python train.py --num_hidden_layers=10 --hidden_size=256 --n_experts=128 --experts_per_token=8 --d_expert=48 --d_shared_expert=0 --hidden_act="swiglu" --moe_layers=[1, 2, 3, 4, 5, 6, 7, 8, 9] --router_score="softmax" --normalize_top_k=true --routed_scale=1.0 --balance_loss=0.00627 --balance_bias=false --router_cosine_scale=10.0 --router_bias=true --init_std_router=0.0108 --lr_router=0.000665 --vocab_size=12552 --norm="rmsnorm" --norm_eps=1e-05 --tie_word_embeddings=false --optimizer="muon_variant" --learning_rate=0.00891 --max_grad_norm=0.5 --batch_tokens=[32768, 65536, 131072] --max_seq_len=1024 --train_tokens=454700000 --max_steps=7168 --dataset="wikipedia_en"
Below are experts of layer 2 (counted from 0) of a mixture-of-experts language model. Rows are named gate (a neuron's input weights, with its number), up (a neuron's input weights, with its number) and show model dimensions 0-255. Each number is 200 + 40 x the weight over its row's rms, rounded and kept within 0 to 999.
Before each expert's rows: a language model's description of what the expert responds to; "mostly gets" lists some tokens that are sent to it at least half of the time. This comes from a sample of Wikipedia text that the model never trained on.

# expert 0
What it handles: Parenthetical and code fragments
mostly gets: "°N ", " JP", "%) | ", "%", "A", " pm"
gate2,132,260,240,196,105,154,236,253,210,185,147,209,177,140,186,194,234,250,233,202,224,179,108,114,288,191,239,172,212,219,174,207,194,215,243,250,292,243,215,168,196,215,186,178,155,171,181,156,126,188,142,204,222,208,150,216,224,161,150,155,197,170,288,174,205,195,174,245,191,235,198,239,155,157,201,193,190,217,181,211,186,230,173,177,205,196,211,175,268,209,143,170,208,247,225,154,218,159,228,187,173,202,235,243,101,183,206,178,168,214,180,200,237,235,171,224,204,195,198,196,197,194,122,235,214,110,166,178,143,205,211,236,151,185,261,226,195,179,149,187,225,209,192,214,199,153,207,174,122,235,202,224,107,170,270,236,245,145,224,132,154,214,236,247,140,306,199,314,147,164,197,176,195,118,210,253,248,218,188,239,292,297,208,272,203,200,224,214,253,222,167,303,200,212,182,192,227,212,210,166,212,148,197,146,230,195,162,250,207,177,262,187,169,154,275,224,242,209,186,255,200,229,185,161,243,161,199,194,204,219,182,129,199,160,182,195,257,165,126,209,205,205,169,107,184,256,272,215,229,196,170,258,224,201,159,221
up2,277,172,191,206,200,202,193,148,199,260,185,160,156,222,160,207,196,122,189,191,208,213,294,225,146,245,205,203,210,165,213,197,174,137,170,204,186,197,187,245,211,190,215,200,249,224,196,180,242,211,234,165,230,237,250,241,164,284,125,316,258,237,259,246,209,157,139,126,259,149,176,122,266,232,164,173,205,186,173,156,211,271,204,195,151,149,196,231,131,138,154,182,207,207,264,232,186,175,148,187,186,221,210,197,225,216,227,282,242,233,270,98,219,233,181,133,194,186,134,254,253,206,184,128,98,221,220,135,192,177,236,182,223,161,218,209,205,166,206,199,233,203,214,269,154,221,163,214,246,209,216,267,153,175,209,144,123,161,203,164,199,189,189,225,191,199,219,147,267,219,120,227,139,216,195,203,204,157,202,160,204,130,249,150,199,167,180,241,213,222,232,209,165,183,181,168,103,150,103,175,243,228,186,239,240,182,258,140,185,200,257,190,206,242,282,127,215,169,225,114,185,167,191,188,234,184,226,229,255,193,192,239,287,218,182,179,238,231,217,143,177,169,212,199,222,165,190,240,245,168,227,202,191,242,251,198

# expert 35
What it handles: Punctuation between digits
mostly gets: " ft ", " / (", " ·", "', ", " | — | —", "',"
gate2,174,221,237,164,238,195,200,168,147,172,173,98,168,209,155,235,247,207,234,201,228,200,229,260,212,253,161,205,212,197,283,251,128,184,190,229,218,185,195,234,163,218,243,187,256,141,254,237,197,237,105,293,198,188,191,147,195,234,137,212,169,202,140,212,246,200,194,212,141,193,175,163,173,199,96,272,245,216,169,220,228,204,199,180,153,84,161,213,150,105,201,224,184,243,250,142,161,199,249,216,203,205,223,262,211,190,176,237,205,107,211,235,171,241,226,232,215,232,144,294,179,184,267,195,142,152,172,188,176,184,249,164,194,212,233,124,239,167,212,225,207,242,198,196,168,213,144,214,217,136,191,227,149,273,226,225,261,173,142,207,146,253,228,233,151,273,233,258,211,163,186,271,179,195,206,181,165,196,221,185,246,177,117,171,199,187,216,187,223,260,230,238,188,214,135,146,190,134,202,180,239,286,129,232,242,203,162,189,152,207,156,200,219,100,207,112,224,186,226,229,194,282,201,125,201,211,216,221,195,180,210,130,245,198,150,156,289,221,175,225,246,178,245,197,205,177,203,245,204,230,218,169,188,202,199,184
up2,147,161,154,173,212,180,183,192,306,113,145,214,217,165,224,168,170,157,240,165,256,110,180,242,203,212,214,193,171,268,200,215,205,205,167,208,160,272,184,173,218,136,248,247,236,277,159,142,260,146,138,226,213,271,237,225,149,179,228,232,185,252,202,220,242,202,223,190,243,208,218,214,206,213,215,150,134,198,207,150,169,199,246,174,186,219,176,202,188,223,242,142,216,190,177,273,207,158,165,115,157,227,249,213,188,150,207,206,187,217,212,134,261,130,168,140,210,269,241,160,211,230,118,188,201,183,214,218,173,238,331,89,195,173,205,217,203,256,129,192,219,148,221,249,179,273,237,277,227,196,223,135,233,226,193,256,172,236,195,244,168,208,205,121,270,237,129,171,229,229,239,177,259,200,164,170,200,251,202,185,136,136,238,185,243,174,197,224,172,202,232,241,163,264,177,255,220,150,145,193,213,164,187,186,169,204,247,168,208,218,223,189,163,203,211,204,163,166,249,237,142,214,254,178,194,199,237,151,265,198,163,207,242,168,158,289,193,164,202,118,183,208,138,160,163,181,214,223,207,241,215,152,193,110,201,199

# expert 5
What it handles: Math, foreign bytes
mostly gets: "и", "р", "е", "н"
gate1,213,215,206,216,162,207,190,257,168,190,192,207,238,139,189,192,202,216,141,229,180,246,283,174,267,207,190,207,210,209,158,182,215,145,184,203,187,242,139,147,232,195,273,174,203,214,180,170,262,201,196,217,257,246,141,238,156,158,267,266,228,181,149,166,223,232,216,243,221,269,156,236,179,129,231,143,181,263,160,189,255,239,230,166,159,217,207,137,184,178,208,231,174,221,169,204,230,166,143,185,166,234,229,252,175,209,250,200,153,219,139,239,97,167,170,193,231,210,225,189,175,160,232,186,159,170,132,235,147,255,241,199,263,230,134,193,161,159,206,226,115,223,136,154,283,222,221,214,218,167,189,163,256,137,185,130,183,210,199,177,159,184,171,141,174,239,214,235,218,228,206,188,177,90,261,201,167,150,211,195,268,206,221,206,242,198,203,210,200,201,237,202,236,252,223,166,159,206,184,194,192,207,225,124,223,194,235,176,95,187,101,167,217,290,216,55,229,256,151,227,248,284,189,197,197,241,218,163,172,254,218,198,162,218,220,231,184,216,198,169,155,173,135,225,92,179,275,232,175,227,169,146,203,255,222,179
up1,244,212,166,159,191,181,198,191,164,231,172,312,220,188,154,152,185,174,192,225,188,256,291,249,225,215,178,212,174,206,174,190,160,159,187,197,245,182,104,180,259,206,222,154,162,217,161,216,242,156,201,214,260,211,154,241,154,134,210,238,213,189,168,195,243,225,204,246,230,275,205,244,197,144,167,176,149,277,224,175,162,203,271,151,202,222,188,169,197,191,205,222,209,203,221,228,220,136,184,192,187,203,261,243,136,224,201,147,155,216,179,172,123,164,203,238,259,219,201,167,136,185,204,175,128,129,180,219,199,253,196,192,211,210,136,184,143,154,174,214,96,216,134,169,238,208,197,187,242,206,205,177,226,194,200,214,188,181,236,159,200,184,164,139,127,193,226,211,231,217,211,201,185,51,202,192,184,190,206,167,258,226,232,193,255,195,174,197,219,236,226,215,234,197,224,178,145,230,205,220,202,237,255,90,211,208,249,162,96,185,89,191,237,324,198,80,196,241,190,221,243,307,212,198,195,277,226,228,201,235,284,221,231,207,224,183,149,223,193,149,206,155,150,224,107,174,224,212,182,179,192,192,205,249,237,208

# expert 7
What it handles: Table numeric separators
mostly gets: " | +", "°N ", "% |", " km", " | −", " | ."
gate2,204,178,180,143,170,156,222,196,201,159,208,229,203,150,239,169,210,198,210,206,209,284,211,172,213,209,216,187,207,248,197,174,193,240,222,166,176,138,238,219,187,208,177,198,215,166,217,255,184,240,180,195,245,182,204,233,133,197,212,199,178,258,216,228,130,155,149,171,220,223,124,135,135,288,220,165,267,272,159,182,192,256,203,206,218,249,208,211,203,153,151,274,276,178,233,153,157,145,141,233,138,226,210,290,234,257,189,203,184,201,172,182,250,162,190,156,242,210,284,216,256,149,219,247,215,147,241,149,335,205,210,215,215,154,161,150,210,168,188,242,185,277,231,159,139,227,217,239,233,150,196,265,234,176,261,198,215,178,142,211,194,238,272,160,143,186,249,226,215,186,224,238,163,206,246,221,174,237,239,196,211,204,226,190,208,245,185,212,248,131,186,153,241,141,237,238,226,319,198,186,269,238,155,138,263,160,211,227,169,203,154,174,191,185,125,171,156,173,153,150,192,199,164,163,167,235,267,227,198,223,220,173,193,264,243,180,229,171,240,156,117,167,185,320,215,220,160,194,150,155,225,284,165,216,218,230
up2,241,172,239,186,173,197,203,200,136,230,187,239,211,210,274,152,263,198,217,215,159,202,189,197,201,171,168,246,179,261,178,230,215,191,160,121,219,155,256,181,205,161,194,215,235,189,129,176,205,193,160,239,135,246,177,222,157,199,207,222,232,200,245,182,193,273,213,169,257,223,161,157,249,262,77,205,237,176,162,252,190,161,196,135,228,213,246,248,212,276,147,189,197,270,186,218,150,280,218,145,194,201,154,139,200,205,201,170,260,152,219,171,194,264,227,189,219,128,271,182,218,194,176,264,152,194,213,182,208,248,197,187,278,186,240,186,228,142,266,277,227,203,150,212,158,197,187,225,214,222,219,250,173,169,200,235,173,163,174,206,221,192,196,166,181,157,330,184,210,153,159,224,232,103,261,237,184,221,199,145,210,186,312,221,257,226,209,230,249,235,119,181,188,179,229,182,135,150,224,242,172,276,190,199,274,227,146,246,241,198,90,126,223,220,135,184,157,187,194,190,117,150,203,204,214,231,250,280,193,161,174,171,243,205,131,202,255,112,160,210,195,211,179,209,180,223,239,185,174,188,180,198,174,183,156,204